{
  "n_layer": 14,
  "balance_loss": 0.00487,
  "balance_bias": false,
  "init_std_router": 0.0155,
  "beta2": 0.99,
  "batch_tokens": 65536,
  "steps": 5974
}
Below are experts of layer 9 (counted from 0) of a mixture-of-experts language model. Rows are named router (the router's row for the expert), gate (a neuron's input weights, with its number), up (a neuron's input weights, with its number), down (a neuron's output weights, with its number) and show model dimensions 120-159. Each number is 128 + 32 x the weight over its row's rms, rounded and kept within 0 to 255. Numbers have three digits each.
After each expert's rows: a language model's description of what the expert responds to. This comes from a sample of Wikipedia text that the model never trained on.

# expert 0
router:154119141167105042138148125169092109149125131142090166111139178108156111103154134182162170138142087146156109071154129128
gate0:155139157182086054115159138110114133097172140110140130123113121171134133139146081134147079165135120110141130147145164139
up0:113120099082160145125113132125113179140132126134123085088086129093118101147093145087133076105130177094040139095136160099
down0:128071160147171094118124114155141170077143131171109149069099178107143131104159084115116136141131096106142107093105137076
gate1:107132129175165090134165129139148077153122107173098066054099081118130132109132144132148164126093111171126074069097115180
up1:141133121092060157080105101141118149085227116117124177174155128110105120154114101135118064108182132136106118164126096192
down1:128127160164078177105125127152116177163157158137122075082118106139126129114145119113094128113130165113118161091150177164
gate2:175136145154137116136136170098118183160205135163106086040149136149116148136149096191153136130118062106096133102093167119
up2:112181147165109148150067110096107103096050113176153125144138172137092176138114145126111126113089166106196081133197103157
down2:111139122140139135106123099127132179114089177127110186085097097126117131123146100110126095137127141112111148095187104103
gate3:071155148155154139140086118186109133133126167125114128185151118110109098145124115120100189091056136084149135121132100128
up3:065113103161126125145143186150100183134115209125102106153111116114077155098144104084151188134160135122151065071129171111
down3:112077096183134120172077163147124101128112129133108096136090086133075106156186168047103245085140102070149075150092134155
gate4:170093197093174140104122136198137083139129124103093072134128112127161124059090123156105125125142114159199158160157101153
up4:126123055132132113168132119114117161124086142144134161158139166158087093173105115139140142144134107141095087184109118058
down4:122151186146026179097105143062096098169156095162097067131163218148090112161166167166177132159098134133110082158182123150
Description: Content nouns and verb stems, often followed by -ing, -ed or of, such as fire, lack, consist, flood, heat, check.

# expert 26
router:159118113096078092097149190139117104143161169129093160091126218095107103115154109139095135155114134168172044113104115238
gate0:065116094117183102115130158096154087154144128157115070132076122112118112156113146093166077078150083147095139116128113090
up0:080077069083147058146071053225136147125175112133123126104184144136103116117172078144091117158109113117134105133130073137
down0:141107162113142129209091157134141158123157120064138164116105135153084131023176108125134199120136074175120139120148111084
gate1:147166128089105124182110140146089123022110155208189141101117149173151080056136120133083126192148136070096119099088120130
up1:046147145144075109184122096142121171130127076170143153095097142145106159130168166139063103149123146160072114134158110132
down1:091100091098119079180116097144087136138113145136128149074151063148143137121133101049123085167131134172109155105172091148
gate2:065090157085113155165166142137188119057156150110171099151157096088142125125163151176116133132134119177109142120079124145
up2:198118093061115145176095115081153126118156116088140112181142085078105142112155158109122180123110138120120126087075075114
down2:090134153110100123154166074094110187070096124093129086130066128101123105110151133142168143166148096188111203148117169118
gate3:147129144138106120130076120119091158156116128139126162108094141124147153131179111147112145161070119147121136100135150138
up3:200140141110078126145086100129090171136146191151105131146106063134154165133131128172114134147097167145129187148151117113
down3:084124123119111155081100086129137160147169059102093120151130105108087188163137130096079113177131124060104153106098099116
gate4:086152176094171132086132184153122089165110137143120177123144134148077119128118191155125104107191116092132123081169110155
up4:142133150129085119113128212156160111192113076082139149111103156131061134133125173133183169120121080189162187123060124152
down4:120148130107155038137127151145135143153095114187198155160149132165162169110089095126158149118150130129141173106164135126
Description: Fragments of Spanish, French, Italian, Slavic and other European names and titles, such as de, del, von, na, accented letters like ž, ă.

# expert 27
router:086118123120152132155167138131121156143176120116134174067146155147133148079129150117132170141172119153117085098100133189
gate0:145111164131147139128046176140093043147130188035183115089146130093101114117128157138130123105163144126127105119189147178
up0:154193133197198058155137132046048135092142084124093130136142094170143133189178148124147143113189135086167136200164110165
down0:139138149166154109125169177108108098088113116103151142112103175142120129123143183182164108154148145168159109182103146093
gate1:161066121138173184197156119142116151110143105151107060122153180129195140151142134126122195075146154113119105160067140017
up1:113149123103162181183113160173104151174110114112168154157158158106110118123106116175099089136131116168168155085106112138
down1:088125124113237114110172162115126118163181116161061148100148082073104119091130157125123167101147148112119138171151158159
gate2:106083115113172104176196133072132130087168154119065178134187189162082077149099109125096127153162098119139122153096110079
up2:122095125154139110111105101121123119134147092127110136109162184173152109200179159154051160160130127081159152144117131094
down2:172187104100061181174202077189098137189148175153087099121104152128135115127123081083130162124094146079136053134184099154
gate3:129155102105167104166068154188120152177132084114170099135133132151086163124104105127185098149124106152091067146148090110
up3:144148138178085153120140106091141069081112146132083124107130094092112023129147154153060152091104151139130178114078156148
down3:138140119136142090165102129130113102163120105190114147115096160137122121109082116107095185183118124152132123165109130132
gate4:114126091135084134142124149138109106110175115131149126149153126136123144116076170219162094096081131158157159102106100160
up4:138117194116142112134140073155176064133059135132122133084138112103142108097170088129085128181204108118137226187159154129
down4:119163208088140162161134080087112114137098126094153109133139165109151098143173187164121120131037107085173150146151176062
Description: Words inside quoted song, album, book and episode titles, such as Love, You, Your, Soul, Hear, Goes.

# expert 23
router:144160161142110084110139167121086099153166180181096167090091163097158124103159145159145128141151093186100068078109154148
gate0:157118152167178104170133156102156130144153132178162104114162117189132100136194097133140127114125206118114136094184117144
up0:096182171122092143152107129158141095126160115161150094149098139121123148141123135079119101194164112214128125056130169131
down0:116190117094164096171106174132099108137123162144121122142190103170103051132207193122112098101143103093115097137138133162
gate1:105126130161116121124129051110098161211181149189126079152064105165156111134109126150081136138135102130122113083128165113
up1:198114145172145156169107146140159109203078116129155133137135183118114128145144169168141113168138100101167121170148092108
down1:207171120160236128094123143154165080130158099117123134132075108148070136135133110158145138099069080127129125113161110124
gate2:057154123154101168144180163049139120121094158140069147118187134170096129128118080155082112113209125121106097116102139182
up2:102137151125153139108098130117091169142099116123133171210100096122148158052118114088112090118070223114119186132121158102
down2:149197145093112114166099117144061176151159092179103102195082095169091111121127135139119095128103145123131161112113171125
gate3:162105163107151113120135142062152092084149199113095162125084151135131113109142093140107159142112123148162128127117127105
up3:083195139088139179111122148097092103136098067176092110095121125174141132086156128140125168081154092154151116117146117148
down3:092108103151137178125124158134103146119074129120169097087133099129078098117161191131183147108184129137148144138153179078
gate4:123166142121100158069049173105065185165139120203113153109192139165144144132097145171025171065130098151117134161176058098
up4:108152133127074094110055126156135145134119158107102107134104139157126155094072118114146149152115164135090120117148162141
down4:097153108175122148141150115114124132098081100142114097115110209135117171085131167140149095111164122115124144108140075113
Description: Final pieces of words, especially Latin species epithets and foreign glosses, such as -ensis, -inus, -atus, plus closing quotes.

# expert 17
router:162100153175104116139164162109092123157173108135114177068114171168099147092143132175124143143137186115146086082115166192
gate0:156101125133120129111122179156124170176203194166126146119146152152109183115109147121166118139145119154147129154128119097
up0:115129088213121109111122102159090086082020097117147078120069141085136144105155145174120131152036134152114159140136187176
down0:071091067154140121139121190144210142137160160137114079080162121109121076140169176140103190154104095162136121183112150126
gate1:146112123151138127129104084074068086128107094135119113150148119106076178148142107141140130115159207135117104119085121118
up1:117088190187106172129138100091104115152124117170151130120129075128101153110168090110142126157139177147128107087099151126
down1:112108130094158155062083140120130146115105088162157111154193167129145108128088142106078151156135150115167144124111131187
gate2:114159101138083110104169117099115163112126114120142132111115129163073156105094114197087116124142142083143097184080132160
up2:123153096132090126117142117113095181104137092113094106098098149169078129082099139185121114086120157102145148201087111162
down2:137142145133105131154143136134097167131144146171147151141190156093131135148092179091167124102078105176121165101137136189
gate3:121130108100174122146146201110160101152104098138149096133069147127162133086117142096123167105131131053170145070109157175
up3:114159101150160093129114139130160104161140090134084169154115106118144116115150190126155137109126109158083112114092153081
down3:123129093152201078122147178105129130094125141103130074118051181202198131125134191091096092092109128083096157160144134176
gate4:153081089165111101105151139111170151080087097111122119087123201178121102129176181141146120129121199083149168122104171113
up4:071171127152140178100103113138131134147156135125151150130122130084105093119163172084195149120115079164134165102097121131
down4:078151192104110117099101081109088146138120119096145159152138179134154082089137146153106137108126130140169114088140166134
Description: Capitalized words inside names of organizations, awards and events, such as National, International, World, Royal, Best Original.

# expert 21
router:130095110059159068103138116178135078119180136155130148002134136067138178128136113166171176107210127139156115101078122186
gate0:105112171132112163126138150109144082082083132110111146122120116100128189095134123098096160114112191135144155117133116141
up0:089098118169113144104147112188106130069139139158189143095130078109113059124193072138143098143086199092104107108091144103
down0:135120130094078123078132110084110125132156137106131135101200087103096071085173188117181113159136136145121113153123137090
gate1:159129131081097135144138177138170133095161095133115095120111112095083180173157082124105095180162167129182097083124189181
up1:114166164157092149116122113114131112096156149151107104174155117146128065067111107206119103179094166114144103135113086107
down1:167096178101106197148170164113105098153088095178101117148190073118119177146147078168118113129135149149082141103113122127
gate2:149168130132113131136083114109104161127153119078124202135086163179169077139157144133168147136083084108162076182156103146
up2:119098142121146143110133132131135076129115133128162042097104114089125151131092134116122116140143149075105171106121163154
down2:100086145127147133169130097174153088180141210170119103113099167121160120142107094124083147152106127119193067094110135152
gate3:137050178085157144162127181140172121109133103144148086117057125111159159102176151145123137117115153057101116132161179153
up3:126058184107157114152144176109152125074136120171143042070095183143116084150155152139149187144133133056132153179116147105
down3:142105129092084065140141168069144139146104124121107171113086133131144151099163084147133147113144154071118124092146144086
gate4:121135108106155134131132173116104167131086113112105181144127133119132116112117128122154136171133095128159119080110137094
up4:085120103076171169137053156098085139112103125089108221115144128102105127127198158197130148161091135142151158114101140078
down4:086106139144150139172077185139176139120155136181120122166151128128189133150136135157061140094119130063141193107113180163
Description: Dashes and newlines starting infobox-style field lines and their labels, such as Born, Spouse, Preceded by, Family, Type.

# expert 1
router:144121138118121130155164169171073133124131132130139150103138149096121118114140103172149137129154090140121079072118131154
gate0:131115162151132174181149098168093088179092141164198155102126044158084145106215159065135145220162119159091125144085144200
up0:142098124129164153161185120199102095152077184104162087160119111153099137128159117109098111185130110137068144147076103169
down0:124199169158081113127086154138085108134110149101124134114099106226122150166103162121095125136161193140136147111131132121
gate1:119118164136102115125154063191096027137138153136132141077176136163087132122101050124105146092136095123101147102184105169
up1:177150062100125137122140175077176133147145129151163126105103139079136136132158169146091097160125162118186101178105088144
down1:164050143194104106146121172130189164123106135119095197161147162121141201068081055167111137077107152075075081166129133194
gate2:133135135108160133137193156110131118069121144106111165146105138156184137114135135135110154141144152138163061139097147149
up2:165121132142161180170177122107078129153102152126140192153085164180157156170121150135127144124145118117137069159107167165
down2:147131133143180167149114193079143121173134084105142147161096105157086111113164128033109076217094137118132158119090131131
gate3:149144106144115164162147139162144100116116124169088099140173151102074134168067072130145194109078177116127128105201096098
up3:135139151147115174169152121161093160139084149133170137152177148130108145107093151100156189071155127069167145107209046093
down3:100112100078109150067133128109145068192148169154107151112118082081114169151088186114144201146112058105125177118139068119
gate4:166099093149159144096170126134055093083151149088138150144114068113149130122123140151079143115138159122215064101067124163
up4:094124071131098127111106117146165137144144139135106106143179164224132183196128147152107204155051120151122073096138142093
down4:158067102071101128181108127100127125104142142146128124155166099139199127089091146137086093152102177179159189090104039084
Description: Tokens inside quoted speech and critics' remarks in music and media articles, such as a, is, said, too; also track-listing cells.

# expert 3
router:144187117153127064163214156120084140164141173140101167085135165098119129110135126164145113145163092129147079055144184144
gate0:228140141178125116149160161145095151117083138162110090110107117169116074151121105150103105101079192081107141155121171138
up0:115095148134124143123119091101133095111115110149098176146105090128114111147131164167152135164181073201086121126135146077
down0:085136135139151105143088136130173164126142141119115061098105104176113099152168166073089128094183141161200118138117109100
gate1:163168138137112078082077086145141185136153152117163140165171079123182136117175104132204172120101118129109180138096094088
up1:157145189138139106126104138140148166143135087101188120135196117136160121138168093158198157131138112214107177138111132081
down1:147114123147165121105149157057235096129111051185175133165131182159141174138126135132187081098146143174127095163177151102
gate2:097154101115127134128122130194178143107112130192138110147192098160139173137115110032158170134106097164167137108066092154
up2:121133105165112129146146098166088152165139082108132116128125069095070095168160080155125102075166109115119145198155112141
down2:133126143121127113134174169151121169118177139077108094148096130161158130102111150194161125185184158077140121099191119138
gate3:137098083168053104144152097157085108121148100096169152121099224125115145146116105077107063112081115091121137108030163123
up3:101152119169200121106178099141123089095154130157123166146149121118120182143099134162112064128102110113108084093182102123
down3:122178140113164111078102082177127113079078106124171116111179090159173189102177095142137097073090179092157102135126109118
gate4:140108101133114123067056144186147062109124125111130145105140136210165120141138157143074142180121114138107121195187124216
up4:121097095129174130166148121176132123157094145109114119142093174123182199152118131097095093171140124179122095201098110144
down4:121129106144140114134154138157179132136101077145142125132092120080095145097142125071102144113113146144167122192137098122
Description: Nouns after the, his or its naming an activity, field or attribute, often before of or was, such as production, construction, design, title.

# expert 13
router:141153112160124068147144169143053091148126138176123179090127153119128125091167143182158131152163104171094067097121155164
gate0:112152156139142079136143122124090118150128115178088124082167143113105137059102117124121116131135138108065092041192117129
up0:147177103175129155201125078160104141109131108123144134057144066145139090152138146121121156091144164149114135122182097151
down0:111133117145173144156078122164101145160136143141187161114092122088105133151094116101078177126142087093181145186131129114
gate1:103155126153184099186130180098150117137155124153078136088083110129074186133107109183127133133116155117100162120141112141
up1:123122117116136098096121085110083110151105121129128122141224167166098083103136128028158111086141123114163082105179054152
down1:105094120131094153161098142143102133127074105103103163149166135077163100126104154065165160106176134224176080063143144122
gate2:181130131127133117107099105164130152168106132178144173076100139112079211112108107133140102137156113098184102124091141168
up2:098138119149103122116168124133083153117118048113111157212136207119123098110174139103186174141119068078133130128131151136
down2:110122128136095118085106172080121130092083144116158178203076162155122130128146117121180072085123148209129106077123161119
gate3:117148213094126096134156101150128130174137103117063168127107119150185167113135134091171149187141187106128130112184103102
up3:120174171086133143124207116133160112100111075130113095108122143174109145133136086176180072094077139098128118099095112106
down3:138151144157107161126140064160113121121120107161122159156164165099207089145124079103122102143163165159151089109219161092
gate4:135137101152080102096128163135128070136067095150125119127130159152161098154179119111140105104102139136111154079124132117
up4:143137093116113167124148150051052139124157148189196097101131174171144112208132117118136166110141090158094088118150138106
down4:080129181156109063155121144094122102103131113157127102171127127082154116144126123186145140116153102201100102072150154116
Description: The word to after able or need, plus conjunctions and nouns in explanatory prose about tools, organizations or finance.

# expert 10
router:135093139112069148119135089168118077078177140162142152138180178117137125117108143170123172175157142126100104058082222147
gate0:076116191143056100119137130061131135148146053108154085068163160150126131104110172172088129148112157185047103158087149127
up0:147112091134132139103150091195048116107108143140102143171072087130107112112132068114111108111079117039171131116166088116
down0:120148098144068126181118113149144167133096120112103150114112130150096188161127117170069129138144135149063107096135179094
gate1:064090130105176091135144157141101131142128080109181131064132142115140129159105138096162176132124083079116130108070115133
up1:153145162109061116140187088129163192080176149159142092095130159115165156102127084122068123102147204120107182126124090130
down1:126144163131131150210159131118131044101118137177114178141139106161167112062161143162157121147135139155102122149171074114
gate2:177162150124142089101152179127201117082155125116148180111068124074134074145125168068175120147130115161126112125134098089
up2:137110156139107113097106135159155133128084121115112126097146136104172135194118135097153148132124121155069124087202177177
down2:111132117116131093110049131169176122094115169103091160139106103160095133158087122152112174166154141143140115139146104090
gate3:137112115074093150122137116103091107121091203150091185115066187111090129112110135140135091156175151115141152137089135113
up3:173160131124144170137123161124099110131165069100128156157164100163159096114102172098126143163127088160131116080112108053
down3:102095111100110109146106111149133164088140081146110130131188168091138144082103176095179126145110079088137137137125194118
gate4:142116119098196123076127121143130113165189127091098076120119172148132213137159135136163118139124148099189153088155108102
up4:065121109159191120105157083170162124162137147087141105130141121134031112108174187088147116165153168130092144154145081132
down4:167141129073134160126201073106134126141141151097105125118123093129150095073168114102162114128167126118089175157140163121
Description: Pipe characters and header words opening rows in results, chart and standings tables, such as Votes, Candidate, Pts, Billboard.

# expert 8
router:139133151151108076133138177140083068128144173155105155090121146102152150108151131166163124178168081196109083081140161156
gate0:118117109136151130133198145085102099130160126069093139134137097096162088101127114108116106154154118122155089117161151139
up0:132120210142170132098105176123142066080138119121049059080160107144140098125126109112173118173142128154122155093152084133
down0:093140100111165190106119113158164112167171198123195165138090085129163167118157135167094147134144130130143112096148063060
gate1:145124096156139076119100097187098112140170160186132132162070131128153107184121121191136135142150143188163156118168144218
up1:169143094110138145078154133148098114137154117142104152137081161120098148123093176129128071163104150112111165114114161162
down1:033119045145088058115173156104106188110142102137210122100142109145162152123144141165131175166127191140072124136127137072
gate2:158174143126160133105115168153080148173152150154174126090183155138141160150177204124128133082199116163143132138111208152
up2:202144131162169047161106060128117127170137131128116098147163177140198119125093110100133165178127191164133188188098172110
down2:163165163107097137117188079196110185168124174062092117154137067161109146127156218109155170137150119136061128128212123132
gate3:108133164136158051133143085153143072140110093151050136113164153080128189145096130109143138110071151091120121159117148153
up3:115158131129111126097079103134156127106110103160105135101148125123143136166181178125124153119122117092109093172087135156
down3:111116070083082118092161147107144117060118159138074163153156179094162142088090118161123121113130165096105141118158171129
gate4:107137098141157174117153158127156132094067141138124106167168115206196141142098172127160140170099155151137107146132162126
up4:132081177092170109138175154126097142162146095167162124142077137149126143108084098206125145135116140167101173180078098133
down4:145072151091164079156113124093097113138138117140137089155110144143135158126181142153108146082132140147087142059099060185
Description: First names and name pieces in tables of athletes, teams or credits, such as Emma, David, Steve, plus some country names.

# expert 16
router:151162137169157123122149150139115146118200164113124158092104162111148141141158085176128129139131090186156117059119165202
gate0:137100074074119066149074105088099171124180141168126146145153153178139164106136110103104096170165137064181054181091157156
up0:126129085089147066134118080074147183082140174113130168117111091137164134068129122112126136114153103080151068147087202138
down0:067108121092123107186128118090218130134126109097108160145091142138130104080145101097089144145154084134125143142105151186
gate1:145085064151140103174131165134113130140161125148147073176137110185143095116113189105163142053142147100104135117180134090
up1:144129186121119159114084183124073096095119149122091153141154116147104095204093110110118143202106151100086151152109155162
down1:122135084129096134112110143149114207134139073134106201102098180161108157137190138190112153096174111193127119115139144074
gate2:102133108156124161130151139126109154113167093130164150167178151104096151146180112139168134168095132157131132131040148121
up2:161146106128109119057125129211112173147169124093149109089128054111110109112146147139169090217124105171163101114115114143
down2:140121185079146144101110121147132125117162097147156104150131159079129145165181117118150144085148147049137088139114183112
gate3:195160135088102144106057145105122196116094080128161141145082135134091152131134136147164139098119110148148073091155111173
up3:130136115085184155139176130119115068084075058121149176086131117136091109124123156131171115119152137092132188161104158176
down3:109125156174116207064101125122128089138092133094126151131156117153195165157112088137124068178095134103119170121204099138
gate4:102129098092167125148181093105118106140109128166153119094134137138125167129135141181154164120157129131159184133043116205
up4:202110124147088091102061085168122103119099117070119151156138151096117113091097138157126107136097116117129133159123203112
down4:150149129118127151101146130102112124101148172139171128156130158144118075162080067068141145089136131132129098125108131042
Description: Hyphens and dashes joining compound words and place names, and prefixes like non, anti, co, multi, as in grid-connected, Stoke-on-Trent.

# expert 9
router:124144082178144135123130185152142139145163192143120172101106158100162108118153142175129185147205128145125075126122131150
gate0:103084080181119089096149094125181165100094160074132119113157120127125148160119087121076135111089162126103136123140113170
up0:084105081137122125143074158144113078154166103170075111152117173124150166054178098153130056111103161141191140124106112115
down0:174128077084166170159095063132126104098118093111144101126192152114125146103138104076081144094090089186129088105189133152
gate1:145057141113137163130129152171130132135083209133128107158078144165092143126105110161170153056088134095119168093115144139
up1:138143095089153085094139120067107147153088171120108116178117112132180149152148105088117130146081123088137094095144108091
down1:131131093092145208122110121156142102119115134157153171141099058110121158142108119077174113146091089083127169087174141104
gate2:156143111112176191115109102105097134123155148153114126132169137135118106132110150127131126164167191119146139139170098205
up2:103112110068093076135116125123135130168071137138116061161185132165118150139119078139092165139183133118105113169116188165
down2:114131137118181099050133185127164135128149086158090112099045090117184142097060124110153160065174111143155096130190115153
gate3:078119126110173132163108137122128138089080088164127150100150177103194099178121127194109058136141148174163157122106134125
up3:131090150144125197107111093182119131112119182157098119108124185096164162140133083181125081099142124150173130137084104135
down3:124125109138120155098195135093178165143127136144111103022177085123141119078111096128147127140038063101119105111138149140
gate4:114156140071116131150140173147144109146116150155113140172127103077158104147105085147084128093178168180133169152155107114
up4:142128114145077158105133141126148120111122109098139154105167129168112136109161159136153073151057081083126129066149129178
down4:189142075178101107076176168173155129129125124178131157112135131163166091146218105152193112115099087161113113205132138150
Description: Pipe separators, dashes and colons in wiki tables and lists, especially election results rows and party names such as Conservative, Labour, Liberal.

# expert 29
router:139138121147073050137173147127132140169120145098065137121132164099135184094186144142146101128130110173111093107137175176
gate0:133111131120074140155115108109035144142117140119134190180125163152115096112160158150099174133091141089155195116142149155
up0:171098115157113115086158091130121110126097078138149106057125119167161142155128098132165187164102106141137120124119093103
down0:138112120101110229122128173070086104106110219170152143126094146122155166136204139155150115099118132157134124092097177151
gate1:108077152136123098131165202164121173132123085040103130156162147114121151155081128138134127146125119115067137078113167116
up1:113161146116173204121141190149079116103104146118125119116126093113164230104119072118131188111132140135091137137123199183
down1:143131055122086139108085143109126102110119063128088079162121091136195100059175153121145142124137122088204135146097169169
gate2:169100141104182115065177135115076141152169118165134137088100137214166108145119187088148156143114146159073083152103175111
up2:141071124091105106092145103161060130136109076142097129074098129188139117144140172121163174156099158086116130099132166098
down2:081110143082162109102144130075135100095127152113164079169165147174145157145193139150145112084082117105150128085164155147
gate3:177129200130142178126238111105159186146154108092079156140133131150187137151125126109127169122138100117164146163079155100
up3:092135054084110125107053105129141094072127130151185101116073106106106144131095158151095091136106184096094156138204087150
down3:141045104111093122105136091117133148148121109159169100104144166165143146124152150108132169131101122147132105182121206128
gate4:127168158158092081091177090143113182096107164106097128138130176102069154084066098135125089066200111150067157153121128126
up4:119137115152134150143168116122092142112155109141134108115145181121128145125116164115149150112113113187125095089115159150
down4:135161160097113084135214049078139047113136110122132144090194079179149205164140172124153146079109177110125173157160174182
Description: Syllables beginning or continuing Japanese, Chinese and Korean names, such as Shi, Hong, Tai, Yu, Tang, often word-initial.

# expert 25
router:141147135166125049125147167136085097155159158136107176100116155111133152091150130163149118199161086184127074104119166153
gate0:131125165152111135147117163123110147092178101162151174118150138129137096158140116152169116113033156144117090084121150105
up0:101182089129120139126118181108081125100130193172135206129150158186124153185114093152110109078205180146112100115172127056
down0:110104090139108127127190171091113093080146101114119080070119119142170100118117153119123190169137128075150091152178102140
gate1:135129115087082126164163105115047091112179112093161195053149146132156072131140118130201158110146064082118076072163114168
up1:143158119163173169181164109175132129175182166157115155163101079154159119131077145085095167124114085173221157136117090116
down1:072111088103118159085070126206180143238147173119113142149087178110154117127102165139170116053148130220137147078184085112
gate2:153137106194148124153147072080157138159163098136126152116161165142165142148165115122094130119128093089114168086111121124
up2:140136170066103131162081162133113211142101186113095061143107116183126151142110132131158184133131149146113092089166115164
down2:089149132173132162130090083145108068104177127143144124076101112073187032132198111170115163111123080173097063115137107108
gate3:182143131232095097127174092179170125126136129115085098073115158117107096150087121155079083099135127125124124153128031166
up3:160135142151134090150144138108147160167133092062131209120100131116152147123047164128153108118101142092161170145173081089
down3:162106102128122123166112120093088155130097104156095125162124150126095111123169119113105098129136127089104124111069113112
gate4:049114114127147154140147195151118138188118117177121098128099121125101130128119158090108158161081170144162092162087083133
up4:163109167133101115119143179185133121142127120026116134098102159095126128165166187127125144160114085089160093118161176151
down4:179156123127157133147166184128085131111159145126141086114148123161044137145173063088182156107123183103160102170136168112
Description: Connectives and size words in lists of items or equipment, such as and, of, with, large, numerous, small.

# expert 22
router:108114097136136068161157202099094147128159128138103148096150170095130173100152162168150193110161154127155118113133154137
gate0:075129136125070153149142164142065180176156113121139091134139156106088094147079138106136164122100123142120097112109162144
up0:152128158093152135112099133098128106116079097186104107087092121079114144095185120147179070116081130144154159125147089114
down0:177152079100112117153113128134127109177143166125086071071141195113117156170134133085143165155101083116110122084159145130
gate1:080127107164160115105138144115091105120101090149111119146100137083126124120165145140065131178119160099166116171163113137
up1:110138140110094126088086122106129082116152040148138135128125161098110140119124149128145147126107128140127144166120128117
down1:107078105172173137094136177153116108124099152136145161165124162126113093207152172089089141131132118120141180141100162098
gate2:119144158128155121108171134109103133118117091129148108125129176080123181178081102152151174146092075133173125165139131147
up2:149137166172094159117070136133117127146168170105165144149109091158067146157141068161105126164100140085083156179137202146
down2:107098099158136169154157102130121075119129143145110179126185163123073156162121124119158204141167135123122118129126119101
gate3:185067146177129069164091175095146203150158169155103131183108137061154126142188104147124095179136102178130152126131162128
up3:108147083153156114127105135116124161110139086149107100193119091071111071152112122110066092101105123180113112161088153168
down3:099186097114161120148101155093138139147125076132142124156159103087191170078139167165139130100022153121094097140066128133
gate4:142138206092116120167172084108132143144160091152156131116124159127123167124160119167123224083146117159142162056125083125
up4:106153061147144121121138125095098099083109168135089153143178074110156137098118075131126080174104152120068156156159133130
down4:116150161086155095114132121127142115102172083113125177120118136101062086115111090156133131108134139104098106163143132121
Description: Past or present action verbs after a subject in plot summaries and biographies, such as moved, signed, appointed, runs, returned.

# expert 15
router:141092134208143080177191132126131108133197088095159195078091149127142136116148146177187187144158106125152114057122135168
gate0:105136142154150088110101116138131153128186120141133115124131109095152106113090162072095135077095118137042104032171118119
up0:097158124143155070127090123153116121133181071181121112118150132130119122073141118152147145078081157164079102093153031092
down0:115101147082095117136122106181117097151146104154079117151086118124162094104121133139145082134136098157171135077139166140
gate1:125138137108133135176102119121106139069133124124116156072170161120075115212158109165078152103107096157081135144151121127
up1:119143175127130157125119158162107089058146112100148095084153159139092098190163096150101165132144093117076105146130137146
down1:131110166100124145090128072181132167167148082143163117170099129128107066097144143159105148112156099126164128156117156127
gate2:151163127184135106118143112097083094176196120128130171167127067080148106162061161147120125163134096112107104131161180209
up2:075106119164080107124086181147099193113132162161078096080157146119092123151190145146148132102173189098138121141147110107
down2:151129201151056133193137165104077133165118119115134119093090170183074146142177164103125135116121161142097092173109116141
gate3:076094125095100147129152142143193124179169108130093117177111184148167161104199155119143148104163110182129153135145136119
up3:154122127138119109141122113121153134117108156131128034102135139101133088153117057113136099182061150113142132173094145113
down3:160059131112189140196112040132132168144092094164143174152204162082195105110127136110130101105127124143171140087123083167
gate4:149115168124129064173174116096128090109095097151138055117071119152114162131102075097144106104050138151095141133150129147
up4:148139105155165132166178090099137116095117076106184086129069132142132159174117111126155177151109103078127143139136097154
down4:084128127138202155105175128097181152107100164125168145097106119167202113118134050109169073124113176148123133143129128135
Description: Capital letters as middle initials or the first piece of names and acronyms, such as Robert D., Raymond F., St, Mc.

# expert 18
router:150173095137120091145105146129094121154175115110053149072124144115154171150126127243170158110185099171134144049096154225
gate0:181098159098111147089139132129126116120122124125105093149103142144126136127144056148087129112044111112179117147129152194
up0:092110154157122092097116126136131168117150075131158159147141119137158121142154140140108088118114157110104088155125165107
down0:141084139119134114096129124183083112102142140131148128039143179111111144142079121076155141095162117060128177129147160147
gate1:086172092174128084137094120117099130084105138123131110129135173100093157184139148131057128122118106145205133150116181088
up1:110138111176060102162054117139104112125138107090129071051147142120147176172163147128050125080128094118178163145133191113
down1:159079123128173155139124129102134118120075131075089114150103095141099151145148106073126094187181103122069113126100126173
gate2:192138109173121159157103095104082094111152106153090139094094140204108079165107120115111101085151117152037162116136149118
up2:132148127118117133049172134170195186125144129149101102167143101074158181129060083153076175180178144066209109051125089116
down2:101093163161107138185068163144091123180097119161108161120099132167150185134115151146124118153093086118138176088136154144
gate3:134125121141108126109108078112106083113214069146123142182123113081138087138112135094158108105157142155124099165116091111
up3:133180133105159114163133135118165075085148133096134122144077148074115068139151126194098162106146044158160181157102134157
down3:090130129182125087090101136135180162127125122094183145155175112129117178114161182115170220129171037130098133079152155095
gate4:155099178122129174155091059125111120102047109140168073116142191072195125151106118103113123075108096137135147151166115133
up4:111054186142138147157121091095077181085046119118170104116140189133171104157096150130133128075156118116111132175139179124
down4:200121168088106164112150114087154141110095104151092165125148110134111127175155153088042137125103133106155118135095098119
Description: Line breaks and == heading markers in wiki section headers, mostly the newline right after a heading like == Description ==.